config = dict(
    hidden_size=384,
    n_experts=32,
    lr_router=0.00252,
    parallel_block=False,
    init='normal',
    doc_mask=True,
)
Below are experts of layer 11 (counted from 0) of a mixture-of-experts language model. Rows are named router (the router's row for the expert) and show model dimensions 192-383. Each number is 128 + 24 x the weight over its row's rms, rounded and kept within 0 to 255. Numbers have three digits each.
After each expert's rows: a language model's description of what the expert responds to; "mostly gets" lists some tokens that are sent to it at least half of the time. This comes from a sample of Wikipedia text that the model never trained on.

# expert 7
router:118149071171143111158123146081137131124149159113134126151149134118144122075172185120106127117129109108135155154120129159123102094116181157131137159178126138143152079111100102158158140120127151116132095092139099161139159153107133140140123079132097113143108140151151127108149117102127188114146119119146136113117181111138123143201179137155126128149130133154130118137195139137114096086113107124158109106132091144108142107142119106143161146146137183131134110155148145120125089128094144131129114117135146108111136126131102134137136112183095164115126152106141174136088124130121165162
Occupation and role nouns describing people, such as member, politician, footballer, singer, director, often after a nationality in biography openings.
mostly gets: " member", " director", " politician", " president", " Director", " guitar"

# expert 11
router:143177127133131125144140138123154117130162131138175124155124131143144104141104152106117128109136090128162149126162141169119120094134159100115128133129130118156148150102085155151159145135126116077142161139202142114169151121097136159134096123143118074148098159126118128084111114135128157112111137124148138136126159112158103117153139102112130109153058139130104125140146156159132121087064134078114121115143124142156142117212145153143088139105197145134121093139122132157142166152116062114134114170124118133101180126129132132110136176177105137140162147139111134080116112136124185153
Middle and final digits of long numbers in coordinates, vote counts, percentages and dates, plus colons after infobox labels like Postcode district.
mostly gets: "Reception", " Died", "°E", " classification", " ago", ".:"

# expert 9
router:099138131167140133156090123131152135112168169137131095192147097121143087127151136121112136110145093139167116138099135166126096111122122133114155159142107185157116091119153134139124142103164127118145109103161154108117092139128121123142134112196128111161116126099124149072138128128102142122145112102141105079078130113180140163134197134135143151121113136149153156108126142114130113112126153097135134108144096151141129130154128166131096132121166148128103116153069149144142108145082094107094133146100115119100121142087126109128166143123088165137124131136109159141156128163112165141
Number and quantity words such as two, some, several, New, by, of, plus section-heading words like Honours, Filmography.
mostly gets: " two", " New", " some", " three", " many", " these"

# expert 20
router:128139118107124143135103137069111101175120162161132132155121156122135099118130088153137150108142129120075118138115153135125133121159129114118122172146148143122132122117143158191145164144095126095158116123110116170161129167124145123103124138147082091134088122156111129115116087095099171127147085129153157111094120139138128132157158066129107112158136122129125133159150127130131123084100100133153119118125119147098113111170148150147163113131131142150099111174104143110143135157104123132115144133145138111108147099094120149133139174128099137153135093086081155076157132135137109162
Hyphens starting infobox or list lines after a line break, the 9 in 19xx years, and honorifics like St, Saint, Sir, Lord.
mostly gets: " St", "St", "-", " Saint", " Sir", " st"

# expert 3
router:073129117128128138154066123113143134175161135138155141140097119103096104138119175138113169113109123127138167117130104139112116084135167088156141135122110136160112154120090141144109135166142110096121125131168117113173126175116130157135100104129127138160136101124148114122102082151145202129150143115158171097114105139146170120130145087129113110148101158147134101124150151132145148114120125117180107166135150112125123088151151112133108127099202137122137142156100131145138094120162121121116088116130129064109129117136128141148139143168130146148126109162117140107129133156112128162
Single digits inside years, dates, coordinates and table numbers, especially the 1 opening a year, such as 1972, 1997/98.
mostly gets: " '", " ‘", " century", "/", "----\n\n", " (#"

# expert 21
router:106150104096172135142131132103143173128153133124135101136152098129137120120167162157107084116158140102123112122095128122132111108114179102144145171158164164120133122123123175171140128155102133082132127124110129154125133164117170132155122125141144125151172127102113145149136123145116190140142164114109134126111148115129138120140144114092140132121139170140110110124139166178113132145083110129147129127116162104144094146114133148147118102118194115131100114148114114103113104142100100103109096075127111136079159133094102168089120140152134148110110120077147143158135116101120182197
Bare space tokens right before numbers, such as years after "in" or table cells, plus line breaks in track lists.
mostly gets: " ", " £", ";\n", ").\n", "^{", ");\n"

# expert 27
router:086138110138140132124131140120124106168116135148172145183125120133172123161113176168113137138106084101153167138146100144114129055158143092138173192118130147150123140126117145161155157139110109096132110151134161192140147149130146124117153102143161102124111151131148101120147109144103154124159154086163155127120130103169127119159128134116145153130124131123119107130132141175153118111099083148142109144085120141098132125151104123156110108093134144137084119153120076128146118109088127118140120131134123141105152169162129104088153124151119144149149129127108148141138085173108155153
Past-tense verbs and participles after was/to/is, such as used, served, held, won, taken, founded, and particles up and out.
mostly gets: " used", " served", " held", " won", " up", " received"

# expert 13
router:130140102150142113100130158128166130143154157159148154170126130134130103115088173169112104156144092114136160098090140134119101141111123118140130101160151147115130137144104119198167144139166122117138129125120153168116169158115144123134094115122117112130079138159144152060097123137124173116160143105126172121135119135164128116158164145128118144114124087132113087136153155142084148139060105150124095180108122122133106126120123119108151125119123128137135121152104121141120127146064096128118127138155123086112154118152151128115136121203120137138115126112121131139146115144117181141
Verb forms and suffixes like using, along, making, -ing and -izes, plus single digits inside coordinates, statistics and code names.
mostly gets: " using", " along", " making", "ing", " working", " make"

# expert 1
router:099165088096113124138111165136142157092175135117125110146126136060093116101133137118104128171143131150111134148129197139115096093119217154162157165144140163161144087121109140151153152134098144106115129084131143179178115152098131151159123076129115137115118117140170142093106111109142184124130103095133142108104130125110109148197162111149134163151125140142114111142150127140111098121128130137157143121114107117109144122158147122153127141140158142134111133160136152137118123157083087126142105095124086104109109161085115133133137135141114130139136130149136152116125113146133127185
Head nouns of institution, place and government names, such as University, School, County, government, often after of or the.
mostly gets: " University", " school", " government", " town", " district", " community"

# expert 16
router:139125108158132147098125151110117164187150127163142131169137126111154123112132102153100158099110120137146163143079115163095096091103146095161115132143133160149133132154099151158173122159110119100138139162148137146125165163106157095134091104143120115154134118125119155104134147101137172086174115142115149128123158101145141150124138091105085161118068120146099128130165162154069111113115145072146115151140094110108111083135144124154125151128106123129119127142112140168125139165113129094115133154117112134122111108148120180129156159118095165119125106132108158125120107155146118157
Column headers and field labels in tables and infoboxes, such as Total, Rank, Date, Genus and Coordinates, next to pipe characters.
mostly gets: " Total", " Genus", " MPC", " Coordinates", " FW", " Date"

# expert 6
router:118153095147123138116118098115130133156156146131114155158145121126113129117141156193076127189137121130121138123090128152140137104159133122122128144151133189139134136123113092129176126157101153075153150131162132125156139150099134182132097138169120088160086126105145102089115088143108148124146145100126132108094122131134090108146155095133104143147135109177107114143122117141128098141090157089142126164102125101117107116116144143119069156078147138131100139185126169117141138140117119144103129131092121122120166095095124122145115122150096148130139169084096162066118115158113134154
Commas ending a clause or list item, plus was, is, were after a subject, as in "South Africa, occurring".
mostly gets: "),", "\",", ",\"", ",", " Phylum", ".,"

# expert 5
router:102153126121114120141079115088129124121171125150131097167129118139134100150103141150115135138111127135128160143129152135139122050125116140125144139149140128126111147115135164142226118142119131118174104108146114143135118159151133094187141119153128100122104106123127134104132100138126173104122173142145125097117147122173118105116142091113149130098100114109109097157150156149143135177119131085151125149132119120076146091130142118158143146100120125135115118135120122125115147122104107088101169117102160140133100119153069159118161144105124165144156121070098174093101114126088137139
Connectives between phrases: and, or, as, &, dashes, became, was, often after commas or served as in career text.
mostly gets: " or", " became", " –", " &", " as", " As"

# expert 25
router:105143127154115143149101129117149126170141127132148166182127122130109094121167141136079107132122128150126149156149143145120136091127174122136163165145140168106094126099121147162168119177115115093147126139166156130124102151112167147138125085114104098157114132155141105128129153136147146116154106123166159138080117102171115154118116079110117145143134126124112108136148119182090136121111148082163131124131121134114131105187133114121095118088161128124118146149099134125112131115100117092108104158108102123114158099104096157094144155124138182153131112123107167148170119144134096141
Determiners at the start of noun phrases, such as the, a, an, his, their and its, often after prepositions.
mostly gets: " the", " his", "The", " their", " The", " its"

# expert 29
router:106162110111122112139143135096115151136138130150143125148155137128116107135163166147102133138158103130124136178102160173128122093090162108102125155129144186146164105139123131150147145108095147073160122130148162150127138151125163130181119084176094108132106158154116105150121128105138143133166114083138127112122143138162110161185165114149128131164119138157123089115130156141122096094114138116148120160067134121085137144143131110165106150078114127144121094148133154138104140136113100109102112101128107121132069122089125163142144121154094170133175110103108205119118092134096149152
Forms of be (was, is, been, being), modals can and must, not, and pipe characters starting or separating table rows.
mostly gets: " being", " be", " can", " been", " not", " must"

# expert 18
router:123152084135118139122098150093190131088136123172145154147103094080127141092117177104118125112136114140143128119095160177141101121133143110141156137115128139110171122156119116132139182142135152134156130162100148109142126129100127146134144112146104043122095143117069105127117096122139141153124114100142110099120092090115138138154162077145117174134099120143084127093160157152143119129118168126123097162126140107131118115134101117120172155164156149135122098169060125119122137100103111111111130119112097117098128112125104171123132131162126108169189142143131120114130127128136154155
Lowercase syllable pieces inside proper names of places and people, such as Rad in Radnor, Shen in Shenzhen, Tel.
mostly gets: "″W", " Ol", " Har", " Bil", "″E", " Ber"

# expert 4
router:079159081143102116121112109117131127105173147122191132136118110128146101089126122114152137167154036103129153170126153136115103117149126133105169138146138153148120117103130121132174137146118134121122113142145170129150117157111172179147121099180103119129125120120100132111134085132169174123138131119178116135112127124148085170141139072128125137125107158171099130146141143131128122138127126128132140147148135107092107124136127119136125114116161158151101092168133152108155110127123097086104123129124162153071130134158142158121142117179106155135154142145135150104140114143146165148
Nationality and language adjectives such as American, Italian and Polish, plus fragments inside foreign place or club names and number pieces.
mostly gets: " American", " British", " French", " English", " European", " German"

# expert 30
router:076153086142112148133103112110157130130146153135157148148120134111137114158120118115132183183165113132124166117073150133134106130139141115140156171169140168156121154107087123138157167132120125127148148126167134139158155130114121103129122123126150111139079117125112143117111075112132123112113101120141131141115164087123096115180099073145128108133165132115108080182156150131121103091078159128099123113107100160141133098157128161140155149090144170130088121218088151153135107153096121109094122149098153129137134111105112156134137131152109152142161152087111136106150142102119159157
Common first names and surname endings of people, such as David, William, John, plus pieces like ley, elli.
mostly gets: " David", " William", " Robert", " John", " James", " Chris"

# expert 26
router:128145104151132166146080136063170109148122138130140120157104124115122114156123138114109097145159107147147171135105143142120135130126175138127129118174128131133118130161112103158113121144098121112132106127173152133176156132128171124186092114130091105177104108147161111118129102125148153169189114101152121121112121128154116120129146061149146109109102094126100122133123186166109094114105108124129111130154086125110117108143121138123134118131186181143077115148146119133125130149112105127141115145133124114154123119112130157127097170168120145170149126097120153121148080161132131145
Award and competition words like Cup, Grand Prix, Medal, Championship, plus endings of French or German words: Coupe, Académie, Akademie.
mostly gets: " Grand", " Cup", " Award", " Championship", " Prix", " Medal"

# expert 10
router:158118093098117124144139161135136097148140129107146144144082137122141137128098145123140147145127114118160157155118163106117144087140121135118129157165149151095136121064106155146136145117139124103135155103113135146183160142092127086141101106158109132150138129080104130099135120095132169121099135109142101159103124103140111116159170090099124156075102141167122071125121187096126109096108173118132096123106120116097108140151099137157138105135132136152104116174058107162124100166078105088111082113114099159094115113094084114156143131161126090126138122121135136093132117145126162139
Subject pronouns and connectors opening a new clause before a verb, such as It, he, they, who, and, but.
mostly gets: " they", " who", " They", " she", " he", " but"

# expert 14
router:136150098108113150126129107116145156132161118143138149139093112115137148097104132132136106124108126102141141153050145177126105102105117169173124106153142149127166106093115169138153154172118151116129107124147107136136146125093167145143152080132108104133112173126094098138123106118171170108176151117127127088150130125134083125131148101142153130175142107135114106126126154151127126106083097124092146140117123141148145098140110139143112144099149178164114134174130096132132143191098101106131119139157139095104139147093116168121115126173122136133173126128111141138130133153130172141
Inner word pieces of Latin species and family names in taxonomy lists (Cyprin-iformes, Arde-a), plus auxiliaries has, have, had, having.
mostly gets: " has", " have", " had", " having", "idae", " cort"

# expert 2
router:083135102120106170146112105135167117113123155137141119124134120113126096158123121121132157140135099169117117161077143122108122083136109145135163142119146186113103100089134120152131132123136147097157132121160141113191126151097143145126149129137100128138157092122139130082095106104171176140144115106133135135102156071118137151142186138132162124128128153161111091100137106121152125107147108126130072129083090112078134117170113140127131144100133119127117088143113120114114105174133073151119096147160104134124120146142110139108144148143101153169156128082107189094152127160125123151
Single digits starting a number in years, tables, formulas and episode numbers (1942, 2018, 3D), plus North American city names like Chicago, Seattle.
mostly gets: " Chicago", "2", " Seattle", " Houston", " Milwaukee", " Pittsburgh"

# expert 31
router:102139113115133115126113125121167124183142147171154115154140127152094115146127146114093137137131122105150120167115133123141108081159146133137139178144140182106129141163121167147165150141086154147125100138175162142156135160135128110178136129142102099149080137151142133086090105114110143105123159132123142126115106149181144110139077148111115135180122107160083145145127110137122122114106116138110088117123128101141139086165138177117085095174166147142130154146104141138147134097104105096108128125134141121099095122138112132117131134105053135154130163054106160143156104125115142164
Prepositions such as in, of, on and at, including sentence-initial At and In before dates or places.
mostly gets: " In", "In", " during", " in", " At", " within"

# expert 22
router:131181084139099158124125134120154120166166173135120098216146095138122139159092134105127117120142072132131127126109146126141133146109154151125102144166149166109102143153154116124155157129145096123139154110151158154163117188095109148161122120170112138116105133144111107080089066111112157130180121164131140109111105106168106116159152112105092119141102137118102135143146175157128126090110126131111123136164120139128114129137124152130108118132135129121153153130127131117139156167087108111092137138108112112113157133127099145100176118163097155161129117100072161116130080113104161152
Commas and clause-linking words such as when, where, after, because and However, plus reporting verbs like says and think.
mostly gets: " when", " after", " where", " before", " until", " while"

# expert 23
router:133163105139106179119120143088151144138145130103143136186120173133137120182105150108108117129114105133171148147074157112105132114154152152162143165147101156155130155107153143158136161159125136100133145110153142140176143159105124121127127104171145100131126115098168132094097076125100140154161151098172167096122146154147112141160123105117115122114124087134119108110142161164131103095123145113158110118126102085109112124117109150135135136149113150122159139162128151129121139151101111156123168121136116096109177100121093123118154144159127123152135112119089170128159129130082153156
Month names in dates (on May 10, November 4), plus weekdays and scattered pieces of Hebrew, Cyrillic and Thai text.
mostly gets: " November", " December", " October", " August", " January", " June"